Experts of a small language model: 1 pick a token, a softmax router.
Below are experts of layer 6 (counted from 0) of a mixture-of-experts language model. Rows are named router (the router's row for the expert), up (a neuron's input weights, with its number), down (a neuron's output weights, with its number) and show model dimensions 256-319. Each number is 128 + 32 x the weight over its row's rms, rounded and kept within 0 to 255. Numbers have three digits each.
After each expert's rows: a language model's description of what the expert responds to. This comes from a sample of Wikipedia text that the model never trained on.

# expert 13
router:148100157135149089172127148097117135128109151100079140168196114125100110091085114119137100105121119115130141144051135179141167107066073107131148131208149216123138124159100130135121128101083164
up0:195144146107114120105141107141158192170135110162149146106200100163077203056124125165161121127145065151160078132081069165152105154130144127146153130125132178107130147121068148100123134133115077
down0:118125110181091085197211172140170131170107115149070141144081109076146186102167137180154148069088128138151117124115073103102172135127142134110115064154130104129091127112178120146146126141178107
up1:130107173107118097150133101159101148114133119175100139122103106151079132095114158126112098137178129121149110148122124124136173143076132120185165056065105168170108133133130079092132105134096150
down1:143188150161173178097146124157138173088111134095138208065179100110104188135164179066070175140114179134056100080135093105098086128065137081143120197166174114110172100137156115161117144130191125
up2:067099112134131144142121167165161167032118142189172154147107161148124134177142080159113097152144098080150132093089153095195098183135106118151142168160113124123113139122089128179108123094136110
down2:133113148116117114030148119154179132114148163125100084159085125162150157146122107128132086124116087154124132108116132190121135151161117107112132140089074133157179078108126115208134110113125144
up3:086120175146150097155114117115165109189132183142099113098179140118133172149090120093121123105145176174162122097094178137173138151113075136120206178173138187101143106146180117143113131085080093
down3:139140110135090098187132136133159119157168080122118122129172129172144065158141109138158117120088125152175077163155137094054147147143151160118108171108095192144114132056149120111127091200142143
up4:119154141127205066121121185180177169153150125156141179107144142165152134186122130134132122151190082088137088110165122103182146171112144140190086131126125113114149118162106120132168163159122135
down4:154059123102113076164121183147136154118119111082183097094071167187137118115151229112124146139087123117148140170121110141127074145111103064156112058106070182154134159140082100103068113197129136
up5:162088149099165122113122154145099079130174149117149159099123100132137176128108088106123149080079114071148126126173053152132100167110138167108112156159157111133187161123086140186124159110090180
down5:091142099118169188137105169153138161034153127114109115132163159150144199099112124135118134151127123075155098139121178122168107114121143147175175109130163171117140098126117185087160066147160098
up6:077148153063143122133112171183116098095050121115177098092154146083086130088129089127078164119096174051199095121140164150197135088137139141154115145128129204057083120143214095166128182151117151
down6:161124137113095142023120111083142159117138163151074181107120108089133143142107139158146139132085095142141151098075067145150129127106162149200128135082135154091128131127125111108129131160117126
up7:181109081128081202120095128124133072181112153146096128151133155171178160172127119062176124117165162148157079149184134142115194083166090129130101073139108146154167137119142090105103189121095129
down7:137141164127106154063166100144127149159123126125134131145095101114080117098171119118108107163110089135126130169092153110162123137204121096147205124107149092150080106139110156084059138145192138
up8:148103198112117164154182175156094127130096104142117191176193125176145180096158143154121162108078105081167138158147147161086164167080195145173148105109173147197117151121157162115146133188095086
down8:094137131192122123164177168109157120143173141127149160132099137147191157131177173151182193126151099157125147066109163159061115087095138093101142144159145060138130131104100091128118191094128077
up9:114128140110151103141119030119238164115136082133136118140175119117087083176154138172151073122119163135148077123108097106103135108152111129133128182111190124075116139180115111115147135135085154
down9:112105095103113144104121111137128109173168122080127087114127083157165155117176183100087104131129128092142104152183211092084088137155167112128129143073155103144152124097116089128061187140136132
up10:133178118087112078148116160120135168149131089174119083133073160153169153121092121135100106108160142107135081136178111142118131111177149134105183158210131144154126145081188095151120135150119163
down10:095103134137068148090144087165140120110167142103113110103092139144129149096119131180133078187134162141090179113162143148146153089129108145121128073129052054092074132165121116099135099158123162
up11:094102115126137139120091190117124110097123136130130020125183112140094132113132155204171167132143155164121109116101145172131154068115125149148147147129130140165188204134101133211127109157137084
down11:129131134159153098152145177107095143122100152133191120193124123140178166168099090117140090108124161173085129107166109179201157134137124132114126141134112082102137079096153107145145136111132163
up12:110098140107139091085110061140125096118087109116136132120133127076138116112096126229101109196122122195198155132146118190153139080140098062162158147139168179128129149167091154115090125102150120
down12:153156129115118123050115117138102089152106117103127170096116091156150118169047146158158126121182107134111125148125165099093119132148125142110083122055106079090097093092119140112115105124110083
up13:126178151134148118145174167170151145167112121084104177109111161150094148125149147139132132101093093050148071148077040147154149130173209102117199113161130143168124111179140121150125151142095118
down13:136194076150142059140098178112109117146129142156161096158156175125154091134079115082143208106138071097166055133094128073143134125084134094126086121098166129155069154127102099162170092091125173
up14:116076135156154117141135080147110140089172075143155126153149144144079097104100140196116134094146168160143120105143086107060142126139131134113113165161141146111136089131088121148119127132146055
down14:191131111161155157119110155112100138084096159170094095140142139094160130144104149089141167146128149111064131103148090161130117160127115122157076137158103132133112150122075136164060108201095135
up15:096099101153139150144128105187133149076083107102112077144135126136130099096076156095111072098087130088166103155144098135129150156126109070123153180126181107209140108120089106120147123135138131
down15:106095165166160083140134116104154188124134163154114130155159142056092145155098109169096166127124169169140130124122117142150173105139162125121105122104151155143131096126109155140100124119102143
It responds to: Middle syllables after prefixes like ex, re, con and inter, such as Ex-or-cist, res-or-b, inter-est, re-iter-ated.

# expert 2
router:119138163118147092164099163141150117088111152113138142165132138097115087106061116137087073166148047139168086116102141160144167065080132159138126148127113147120164136163103082161180139148122182
up0:142105122116080128109151123104125130150113082138179105111170153148074140033073108173145074102117107139156168083081092138146153110123155110170118173158126161135132102119071080062144162096049137
down0:124183139109132106127121057127092190152137128125129145100123146094167141129103147145177160112189109138072117150099130171134143141148080084157127114125113162138142120145091113155147029134101094
up1:162141098115116084153153118131067089120110101168124132127104168152095072088107145064086058104195118172136110167159135161122146106127136152184149117073101118186155110103073089109149134091124135
down1:108130110127182182090124110137175202052137107110180175063153142190138139093113126143138123139062144102060116118204086088142139088141136122154160184162096126139119092138089187158153123175136091
up2:129114116114115144139077150166083146091133146147175139139168168157147104069134091127144122112123133113136122088071126093179105105084132145094143145114161129171069126135117161157126096050134164
down2:092165090090120145083221122147103131144125084088117062090101106118149133076112177140079051145161092161155087088141136147073102058166122108156088137159099123153172178104102177180057134100167116
up3:091149131177145136104157147162071112095115132127151142056128150144143127171128076094105075156077148120223171134124122151185139114158102152152153098140124113152114091097143142149143177094082088
down3:092194103177110106224129104095146139175128161183137129129118204114173118164179103108135126135146100141123099121165161128132112121119140149094063145150091100167090111149148122128149124088122112
up4:151092142112156050132089138142124136162153133185165097143109178173097164123111063102083042103093079087138123179092102117145107183055064129131170105135126203103110106129183146134159161072092132
down4:140126097079109138159133204092142099111099036114141085105139165146162137143107174153130171095115076174083149128132162115129116117202122109093140123113071131122109109106141129233101097122166124
up5:161132048083142114168120128113091148094126169124145151132137120160121162102149109153058074165130107100208166173130082165118123173108126165169157152151120109142146141105146121128125119198143212
down5:061116108117105157122137225101120125146108136115130119141188132096100186083102071138122127130130178125148092123161148108094166121095154168090141060094109175163167110127137123111095112158139105
up6:083112130103107131134089180134115132097095144124166130096090154135014114106156120126107094165142102031134107120137176129201112115146125101107097159126130117100124130179185123123124131171147127
down6:158065133123177142075148098146140096139158105129102132139076103148171178149107127102137131101106110178186107127140116201165101182122145180185108063105193117114155125130132153078100124124206143
up7:151154111140101150091124141121087081141095134170106139150153089141130116116158124075156101117131138140085117087178143118134181092141088128148144149130081125191121125097167121139136188150088082
down7:167114143100120175060144139142108111163167125166136151133075103076126104076210114169110086140142130201116201160123126123115132105148140123128171120096134109079129126211070150121122138126168142
up8:144153174091085113137125144148089131141155118234122140095116068157146140108114124127094084133031139079172155058102112128130159152092151150198144122083130145145117120073173104134160082191151155
down8:111111118167142153224168094132126156196155056117178162095151179148143064120137150114109153118082140149120149082117135135091124169204122109126089163110133096106141106121190119126112151046123103
up9:078145149121177078139101070124167148139163134184160163163130202118101092186125162124124151101035124088144113105106164126120109100079126158136149112125157110087072111120130144087139141139102178
down9:147120116148139125072106144091117119124144115193117092069216070087131208131150168072138118143129098196128135095169123136103092151108063110124163117144133103096144101145084074185053118148115061
up10:099140164081151084125105167087141106116144107221128095121082166171157111185063128141095088163138115165117085105125078212091143107138163128129127096187089143114169179098148066141120147158086164
down10:131157114109077115100106125115102137142122134149139110098106106102156139115157114120149160137117153183112099118113123087114181082084085089150134134117114091076127149123103173147101169119175104
up11:172126100151141142114128164166060125171160068068116083161169156096074166122171139189175160190125155137093155156124104157097155079136149134108150120139145121138201115124108132181179135103118089
down11:120143139118068126145147165087129184167125153141133153137161147109139215164149146098095154163145152128083115092122135123062152129122192111160170084062134131095124094141128127125158149053089116
up12:172096116144123089100130034098166148088131093145121086124109096091127088083039080182136114160133127149153162173174110149133114107152165121193172161139127096146099196099038084132092134134122134
down12:049146099164103112146136141144072110146146122148116095110085171135122107080122135090177119087130143111126148186120106107115142138154156147109124152107127154085098132100158134113139112069105107
up13:169172180124138103139090142158116112156133154115110121131130186135095113117144109168092089117098069072110104133069115093126133155141159091107145115174131155199159124162153130164173108104093136
down13:134118116117101123174101191097134146069162106146161141134120083154130112103096106140132140114157127100145144125057096110131129133089142160122142055148093124132087095211119119135124135148177088
up14:070090111068210100128124145159107081080144092147219136156121185156122128127114132169165123168090146116189145115111105077124100126148062150135131185153153152102114093143139149136124115107126077
down14:087159157152074180200164214117145182150150148127144165089100150105123150145116154110121105161081099145172137107129145163128115179168133149112059078181096108115102083134169101143112114126133170
up15:135119128102105181124139120150174107108089089118116121136107141125104163113125096128185118130104135122204088149137127179145153142099122126160081183128101106174161103078088151112132130093154158
down15:139142105139108092225095089113091108134151203128158161144068163053171141188112128179075118177210143107095127193127135155088103134156163123183052113099111107081124110133181120160062177138130159
It responds to: Mid-word pieces, chiefly "he" after r/R (rhetoric, rheumatoid, Blanche), and word starts like part, prop, social, public, act.

# expert 3
router:121118159082129106173113139167175178081073134113152119173138151163131037117087078168059131126131177098129127094150152135131216125083147122164137163125103179094166140134116164082185173157111111
up0:132092143121106131150104097152110109140182133163173143129167085121087129051059134150152091163135094069144095184091079191144154147120154136148157132143115158113136169133090029102115141154089073
down0:123169084122152067172164102139109134178206155144134070112133137084103103158066147118102108102138125189091105086085122120140158141157130084133061121124139131063136089078173161149140095149118107
up1:200138162162130084168192110122098191165145134190099115137110162118063074109110146145100109158154111110123065092128151171162153146110169179136128097157145108173108138102120099100168130173154189
down1:112113052122127165082117138134161117088129149104105116113101078174111136103134119124192189090103162104086166078123125133077108066085123124122086208161124107164144098122150132138147156159179102
up2:096099145169143146146045219116176142059123104160140109138118153153069172125137064110132121109141141068118143114142146103180108140134120169080177161194147183110096104147103120217142121106142127
down2:136144115092055154076172094094136072137125127098081160104111136151136103133131097151140054161139118190138086114111101150121144166133117133146106127110056126140184140159112094149108101150152174
up3:094070164155131138154100158148150128109131167135099153130132108160123114149114126091103130083120138127172129143185131161189127137135083176127160151152157136126137120159178091107083089109095107
down3:121096132152078110164130108179091157156135133101129115086099158171105099138140136124138140170122156122151112129151096191111181136099083134139060172167118157106166141112123073097106120174122136
up4:218111120134137043148115128152148120148154148233141105177139151160100185193099137164139160117096122127144138088180142126219135173136124102228137093113119117119125129139094127151119120102109126
down4:164088114100123129176126139104082098095100142098177194130120212177091084167134172115060115124059060118081107165146196061187103135119097107045144128123075125178092080167208137126166121080130080
up5:137158184119155105160099117178110100138147202129109160115089185145163076066111108095118145143103066090182153128104102157152088149160113114152120120131132169150117102109099108149092133156125192
down5:175123141139124130152178185141111125115114133084147117115086150163164105155153066101054098131115101079139154102154111128197119103159071177178068095131109176067132139146148114105130141127154147
up6:077137105132068140141135170142151104104080136142203142112122161125053172113100099144121147135146136094167129130141144117199216133111148117160093099130131167089125121129153171164124153141151142
down6:126192101178169131038121082133122109146181069121130120104075088110202181200143103181158114145139137131085136122116088153111093134091090090177066125136117071140164116115118111100169137173115171
up7:147122153033137207110083135124112101150100160128156122145100189124199140128150171076105137111137159117152105121158115148146167131071119103154118126141097125114147117141147150146119147189088120
down7:119120137137102125162101128111096105143113146126130091183133139136090095086185129118133097089106180090160130136140143121188124150050211073125147139125138070096129113099157166107120180140151119
up8:081135154122148129178146189162164149128138158142106095145117101148106168067093119173105101148125141146120139121139167086132212221124066167191167165104153167102101115134142172118193092183136159
down8:076142077129128115176149155168151083177133121172107143137156143110109065129146127136113116106150131172106171091120119127128090198078148060150085146070110129125109102157106162109091146079090106
up9:119136119114153058135116133157174184125186116174134154113137144112135139162166157130123104133108130140136100084066163092132082093158109088143183114140118167129110190102106161095158133161041113
down9:166121135137139171104100186165107123123121108129112161102121163141166118071166207058118121171162082136132163134119148131061108162104113057137096072181081093095137179152086076113143096137130096
up10:141115101093112121130082099128111082163100105142149085113131162155164144110072143114093083135138126085133120135173077137137161048103125168143151158159133190150119161094140044163124142121100213
down10:157062104146160106113149156195163119102126158138169189158106088122120136148184177145121125145087069127163133162068147107161174130099118084098084137140131114139105117128118142124090118146125151
up11:110079124125168119129082165156168169142194105063175108127157159121078112133099118150202146175073144142092139157099127082127102063118161141131138165178151125138166172117063135153135125088102136
down11:082138140091150075216128140129119161195058092114190126167114135117147147165144091135077127131140160156105120096123154184081173161073082134147140165126144126090091105101110144156155133075142156
up12:105120168116105093110135127102110122082090071115116103111149146103124125110100105130122113161079109106182112154106138157145141086108172111192166125171144150174107190140085137118096119134102108
down12:165170170120089203106140104158113129112151118139121099094160160135104120184102157110155165037195142081100146093142101122138142142175180164116094143083150169069137115097119082120193120175049160
up13:145171171157118135142166138141136095144081119097113204094123141139104150137153108149116075116113094058113115142072109156124133130160124150155171109177138199107117104164128150179143173120091134
down13:164119151128087127174075114114112176095131099157146069155127118118103090097078104119060182094185111078103124151137122105108092162107112137110168097162162147168107166127121137148135144125134069
up14:155130159151235156146141172129127144116186116137166125115156143165083127130103144118152131114124134137144138083100119111121114180188066104137124181148115121160182079149086151139165049114137126
down14:102132170157090143111113135090098113105130120172181100176071128108112148159077098167122133122123168153176123197127108165122179170129114151180119100220180079133144124102080161058120155106182174
up15:104099098171092136131111127166133138122088118131124076163146087143104139118129115128131136132110106077116049126130148137080143106066100162154132200157066197152154131106111089137114104110128144
down15:138078143133129095190150066165086130133054132207152153149165099087141119103140144126160124194163135082137130119117114171111137072166196096121109174118124102131129140154141115099105147172129116
It responds to: Pieces of labels and codes in infobox and taxonomy lists, such as GNIS, PubChem CID, postal code, Group headings.

# expert 12
router:093091151106183149172096137142160141118143126149198160161157154102088121109066126113118105146172126119159061080124119120179128139093065127158127151148144111160145154139076094147186157152118165
up0:150116158112163150108103158168118131125124167117204094133250094176072117100096134208150162115081097155195116095116092189143121123165193118163152149110148157127140095166125101100134132113131069
down0:121130133105144133209127095106103159104220135111140134106120163144176137114128190136142167108128070131123125078062102139078172150179141139194130108108146105091158136147114127130102123131140079
up1:138141161122137107161168141116100136090117102179133126154130170128093114114127126166109064201183155156120116107141111138164170149128155116175102069142079167157124124137068154078187147137135178
down1:144152104164132169126115155171172127103058157102117156087108091142104192108117119192102126169030147114072109161157110158137133169110116085070130154162126180170132103101149139160115074124183101
up2:103169144151146133128100143121122167067148156174148105109121200181141123117140101111086140181135164101103147111092105073181143118164146085137171155194147144117107161143095137128128129140095084
down2:142123107088082115136199102133156116112119131129083131132100102169119141085128190148145132183123153189104163124165159206109100150144089096165122098135048152092130120091146104197122127123138168
up3:082121124148152143128107148131176146138149122090133105135183114120126154123122084169134122140091185116155121104164117143135130052125102130119169140109142134104100109143118093110116119114072095
down3:129137162113081116194152173063093144127190177119141120144152092078139197161104115121130113159166106083119123158104071131100131101098123163147191165122102134136134163135141132093139103127083081
up4:215151127107165081135091131162170184107161196154134144142121088152180083142070095147126094118139106060121157090138098154158144142090104165204122112089129152145144090103120074109206112089115119
down4:074068159096151147151116157142143112144112126133115117101144132113122088113090098094091163120128136133172113147163116117104160143143140134118177113106115120146110097137136117180123135076111113
up5:112147060111168127139094114138109106131146144125142112118120146091187148141118138159089102159139110106117167148100064193095133144166124154111155116156127114148093137121115092097121139163136166
down5:114173112181157125153110126196106061100143087128132135135208135195198192132169162143106136128105128111085123112082138100130136145114110173122142082094128147142119101218141156089119080175150106
up6:094144137099109107135135168131126078096147125125130120134157141129023165057131117112096127146155132037140125144136135135238111159140138117159085155097114152111095134150171097112114147154124127
down6:188114098155103141102097090120099123127172102126116209102131130160195127134100126117145140152142161161136148139135100148172165143052158142175076106154162105124171127138098160098113151161122124
up7:133167120081129164107135163122113060136091113161140158135166168136189175180125135096149066113174175152124114100163103116165157105152078155194110122171112148145117133142066093168140110117077097
down7:170102172085089136163102146118075126133107130149108183132108115110124110159077115131180089138122123173086164125131134163110101116148159086166183116133152125100114115188072169189139144125170155
up8:112082186101134121162182127115132149123160118160151113169172078120094181115103058138178132125081166079127084096158077119123167099114106121164154170148150144135130164119142162101150104203134128
down8:103154126164130125199157118152121127119178107123209160115079153105180115138172139121147153127112092096171096049106127131114131134141185129163065094193148106102125157121113099109122142107111111
up9:080120136084167068123096105125164146126159143148135149169129122185132074175101160128148121134078145105190118106054140092158109100146091105084111125099172121098113115152150101107171091130092133
down9:097118074102139157105123203174103134127181122099089111039155104081108122152166117097075065075160137146154147139159098133076116179181101129073161087084060127203176130105127158125160134120129102
up10:163173111102142106123132080092133171149161128100103162145110135147130133150076110103056100155159131138076111153162077235121183075152115170157115090186142117166151134096125114117158132113141165
down10:125118151139136157122155120133125106188086124103129101136128087113176107136138144147114100157149155115062145165128104080112109120096099080134096197066139134099117135151117173122145127112196115
up11:115099123142161124119114134173166112138209112130115123152156139110080115124105123167179160177101166124123084086110042174076158116157121135185117127170188102122169185063084142152139135151139108
down11:130125178049111112176126148078126110152130133091139144226048100091216143123149130204115143129121168133072141111091118150148162128095127143147132058092141086118154134180097122158145188101141177
up12:152114127104144096109134085105141113085126077113126104132145111088156148116117137183111072164116130152143130136147101181168135081133148097163155190116145125157096136137108128109102113123136133
down12:106143099109116168073125143115103093148133081148171109109144085128136133107088152093170116066171076139081084179093106118118150138164116128135157097085121138091129056127118105106136187146064141
up13:109170163168142143134168150163152113132147128116108185127095159152106132180139104141163081103133133069101131139071068109121114131165130151111194096139176145164161069176141145137120109165139113
down13:148141093112120131183100143151113175144209119145101196233088154109147129174144119112146146093130165105102090110127126123152127117078139137098128108147143132093081101172112106151119148148184165
up14:106122153136179114108142131142115131098130132110182172105154117190108114055112105150115123160110174117192107132117070107118118131135091145127081108153194160100112115137118190123127086121108170
down14:131133146093134113148130129093113188079150117138115127146123163142133137125133125102127093152097096116152082115151089186194094169156140085101108140115119140148151149187217159150123122107153167
up15:139112099131111121134156085147116117098085114141148113121220165064120121112118152105143073137114114130153146184122093139127148102094125125211132179117102111206131081127068108132140157095118187
down15:094087134107145099200112080229128139111157192152159143153188128093183113166088186183120122199129128117101150148182120111120083179093105196158132133168099172161142123134139137099146143121151120
It responds to: Digits that start years or ranges (2003, 1848, 2007) in bibliographies and biographies, plus words like book, journal, transl and ip.

# expert 0
router:124141155098151117172086116163126098122157118153149180138172129151083128099065123169095102135181149110181105101153089130105164107121141120166122150140165138145142162153126156100185174154071163
up0:124168169132106077103113107096118153122141135139179133110170057124057159054059123136128104167116075134128147137131068161127132119152132112089151127144109146139106159121060089060133148109127128
down0:124111131124122097178128138102102089159208101141147100121067115156134159155123142142166126139119134154121170149108138118126114173160149176114081119062114131109154152106137097103165109141129141
up1:198126141134084104165138104135079127152095090199084131091108111137101132096123134125100126070172159108182092126157147178143150190110112128159183086106087163180168140175106112106143130161125186
down1:094149141112198206119138153153144121079123135087124176201142130154109182112140054172141158144100122046150115103135099114082105147141173146113089109145127124073085073136163161160147069171158097
up2:115080133111134136126063190120098177105164150136154136136154215126075096116185133171096111134146151032156127113092113089204109127151142150096199136155175172146104144164108132202162113074132116
down2:170136129122122054111114115088097095100151094069106163127076119100139105118166157085116110118134096119101109121120103173148105174134141090154116146089069165142141150113108115173135141128119163
up3:109115121186162112164093165187154119106130134146117168090154090141136137192106101146060092096062118066160100154104102173129075123120104140107179113114149173120136090129120159161165060133064134
down3:107075170129125105191112148159119149141127115084156115132141121141147139075175119185105090118121111111100151156130146092049102110141095212124111160179088150103122176178075156119112110122184127
up4:178188087140153118138093123115168180146151189170155129079163114174172105163169097113105125166134095111108134100154138123178187167088024124160137102138123121137154114108164117166121149142067172
down4:134142169152129094139103144254096046150116144099108117120131102137145108158076166070128093113116178153119127124140109100093147126079132156169108101183158116130138141149143124117134104136106107
up5:151107130143151107159093126142114133109154145126124114103149118108215149064097070087084135135133117101158102100061070146156105140152111142159182213184120148147162173112133103137147129121145220
down5:131181114143105151107170115180098088113147126186120095089149141120099147110080149060155100127163119119145081166155135109098128121160125141150099125138142098099124126177114133081178134118109074
up6:119174140110151136140136163122121112093095139109191090116157164142035146074149127134101162146138121099210114143165163121183125122144148104158094136145127168099105115140186108167128130150121134
down6:156182117128175107124103102123156123087120158111080142110093116135125164146088157123145114092132048159120153102047074101136097123147137117181129081098113160109116143071116112156151127112140149
up7:141078137058147188111098145069145084123117123144114154163108098140188189136100126126148119061164133128194064113176203106155176113143130151143123075167114153148113160097148076161113176160049071
down7:150057115151115114134113115148112115078114112148134120146183076135155138105095148119156114152112149135113192128112128122178108096094152102095190112090127142073174130188156126088024165096114162
up8:074111118121134101157181162120106141107136097200119089165140110137105162082029090210131109145071154100175126107113103102107222184087126110159195121146119156131190132064086135119161104164085168
down8:114106132129129115226124129171083079199134091053186110087131154204135099101164147156111153100100124126115071110112065129074155190143089149115144174086150123155087076124055168093142144097116094
up9:106190179104172082143098072190114175075157143172135141156168111020069077134093152161139104073100140119196130097087135120146086116156116061134125141126094176061090132140123111150121124157047136
down9:059123132155120145152101157139087131140160104125149093107153127122152102130194153079066114174146106153154138154107120116171136103150148115104191149111140150083095152142160074102166151121088062
up10:176126120099075105147171093126155121134127101159135153174096131147110119128106142124079126182166174170116112126131071172145139110131150131057144168167150133159151146086098088167157170178129142
down10:080167125172130107066147137141156232160139116141126137167110098147093132184144144124173030190147142180132169137130163070161183115137063121087167141088139111128101139161163165158124140136169138
up11:166144114101132141137139122141120166134172078102169132186125135124149107079124155145176128103120204160157121173122146117121149047111182156137106173156133079095226127041154123179143134120140099
down11:114111169104159101204156145076122137143144129193193092144148135117147134151095085148143114169082177132109149123098135086133094160123081067121100099066159167162136155080091125106115082070183177
up12:139126092113098069103093089108145139095146098107143112143118111075147124130114041196112112170092150162207124115162108173153102109159137103134125152143167152126113202125082097124084161119144124
down12:050091111135120111203139131133147121113104129122079145083111166150176080114104177100094114075189140138094071133108113092133146123158167156158134141130138099069120109112131116100156132139158126
up13:124180151148140140142129205155088097112151122103070143105142151150114139127161130102096052105094097074199085122131132098122144100155160102094223068176174124173187115162168128169127112127060146
down13:114098113155194135101067163069146183086126135146155121130136096088115150158085144105093178121065164084151084140109134110100095138107146163091124069140141138119117087157114115152108068090109045
up14:122112123146183138117093172146098123125115096189133157097138125183126074102140120121157146116127161168143131122123131102201163137167107177126119196189083133103126130104067193149144104150089085
down14:167124153089112186156192164099132077120166140172168121085124134073158125127183102138151085180143128122158162114107118107167204169107073107165119073143116154148143091110113102074116143168129168
up15:162098148142191145171170114155145100051137116089110117141140119098121152102053125128141137095063120142139055140112124146105174109120084117186065152156157130194131110110144108142192155143084175
down15:192115138080101169169088101118099121133120167169124164206147138149083120149101170090108116182099149150177134097187124167120186078147148135165110124178135122146129113127161132094155125091145104
It responds to: Commas, periods, table pipes and mid-word pieces like gh, ep, ow, plus digits inside numbers and coordinates, in mixed articles.

# expert 4
router:084134134074157122170131118184147167085102129165135152177142122109128116116120085121110064199129075114166060113142126156096146159093118101156181162113132138180119153191113156079176109118032120
up0:115097151070092144111195151134068121138087102188150140140158078161136131109069098153160087107097096144174165096056066180141122111093124102101194090145107178117114172130053107112126136089101152
down0:173181173223090105144153094150127172131121125184101154114105155114113124118147132177157087032132149144143106091088133166094138168131178143177150145125134143132118112100151117065106131094195091
up1:209143127103145129186108114104077132142151147179095138159124146107071093158111157107141094118174135121142135133152081141174164142118103102198125156131106112200120111171072122088162133154136134
down1:136191110184160189113085130182116127060151106128152198157160136167121184123121074134088120132081106043116182061123102098207169090139087120145116121163118120144108090096183134126194095127165094
up2:095131132092166134116145171086118129086131148155165169132099193154119112169164106159096099128160119059132157115113126059183121138141127144079164209167146114110100132205092178119167120084099125
down2:129099114124143124120129159140086173149179095089128102090097109053152145127135127124102125120126082161109170169056106171126128164079098129091123093140135111164176110067140096145053183125115179
up3:092110097080183054121108171132118118187146114149113155105149131152160126132074076122122138119129092068168120096131107141124141140091088175150190078119111109157140120118149143140121105143056106
down3:115131136137128091216137127117145100121177147132127130137141152154109113153113183121107158099112081143098158176094175117082192178123119171119125177172118119078130130161141102078091132170149126
up4:187110089120158071134177148131199175117151126199135112139113122179110142202114109127171125130096124062143123080128139100199170146071101133134135126107141134117106126137129089134104129181093096
down4:095148120098152114183121133146131139081118150161152115108088146132106140159111165107112078142083130151149127055125139132207099099182149140076167104090103165201030098133156139093103144094139115
up5:156156099178169044158097111100101116113099170112112162122128188082111183115113114177110143144122151128132132154103118119147105134134150190141176143126124136123153197087104134121144100124108249
down5:072107137134100152201182181161103184101084130110128116120177187130136165130179153123091121126101110164216126101133166123161156079159124157139157088112174186124137105148121114147136178154143104
up6:096160106147112091128178176208140104118105144178158154134161197163088124077147059158084148133142134131172118088133182112206155099123128112159057129117144140122100136150175148135131123122156170
down6:225115129080185105133133050153074124137152170099134168100073144114141126115135103131125121122095142141130130158170076111155075162108108058132091138143142157116129117141141127117127187108116133
up7:076146136112111185121073101122130112136096122135131123155124153102179125113099146141131155136157139142126137145136138173155140195097126098149139083157131128128164119121158132184098177144084120
down7:155103125159152123104107093115105122096118110161081205126092089064089093133111162148133127147128086132133074117108086066188125092134089127136138118108099098073160178155153101147091088113143122
up8:143097185150128116152164178139124136124151146144141150187125132126105141106151090164138160159045038077152125129132168158062197125128101132172168123099097144133096177083153148125189097169082122
down8:117144104232131102128178161127100125185121158158186117063148149110124108167129141115122121139118157109130182128102075136119132155134169068115129150127135089088111131126156096120124156150079138
up9:112141194093166104134094135127218195149171150177110136120145155113097079150136145124105152122041173168166133102114144135098104068134110124172158181104149162111123115088122136137153092154131162
down9:129119064139114102102131145113150140144167112129134127047125101118140142151076177092135110083162212152115154114222093156140152154166141108110136062131101101154172160127158122147060156136093117
up10:119145143103150086109125150093131138131108096109166148134096135237135137128117141129109149185092150131117097101122103203063143119176131147131088142139093132087151087130179117117114103109129140
down10:155121115088102130115112164099103104166131097110178057136082075152106136191154105137115122192110166152059175121146186124130165160105159088153095175143081158093187117122118125124137086170097088
up11:115082117117114102123177125137128129168147062085134099089087133133109125134142098195165148096106108101133104097149142189080214074115126126095101109164112101135145167149125069171170134116135122
down11:160149095146147096137088190138129151143152126145132122149136109129122107133130160086105069170087051104136096144127151081152185152121140108119131161104103117117093049146137130082183145098130152
up12:118100146135103081103094084102126136114121055112111101193101124105176093100083102213126079174139079135184111156146074195170149075140145092161154165151169125169114141138050098137101173100108118
down12:078101118215109132115144139145109041120099165117098099107121160157158156121097150111108176062152139062139113159091130137106192151090106182161099098088105158117113131081058100146121110098075122
up13:120097154127118113131104140116125098097157167110143183061137153136152155135145082136092041148105106119125095185087091200168094075180161118111159117176098158190155119162102148146107112093066125
down13:113075053141116109127096163094110102124159117188130127129074111143137139116065178097096174108170158126122095113169084124097136146066125193078145134164189101133130166158106100107060117142152100
up14:082134196122157121120134129110068134099109089186147078142131146104101077122127146141124128098156165107183100131120116123143141191095079117162130103102080165156148025142114137094125094092108137
down14:186097116120114190107173131107112190103121156155158125151097123081126136157123076154104120149151165073169124116083155113167128132083153186119095087176103073080100125171137154043150084088146106
up15:162123090182126169142148122208132133079082096068079102154145145113101120120104140077156090125087105108144114155024123114179128067152100125087128129165120129186130126122102110147151113122143157
down15:145112114147127072178101171103108120145178105183158112174140107178097092124102139138116122135116150179106152138148080126104188134113157093081113126137169080099149137162112177109105207094161150
It responds to: Line breaks, hyphens and capital-letter pieces in place names and tables, plus "morn" in morning, century, died, born, Bronze, Silver.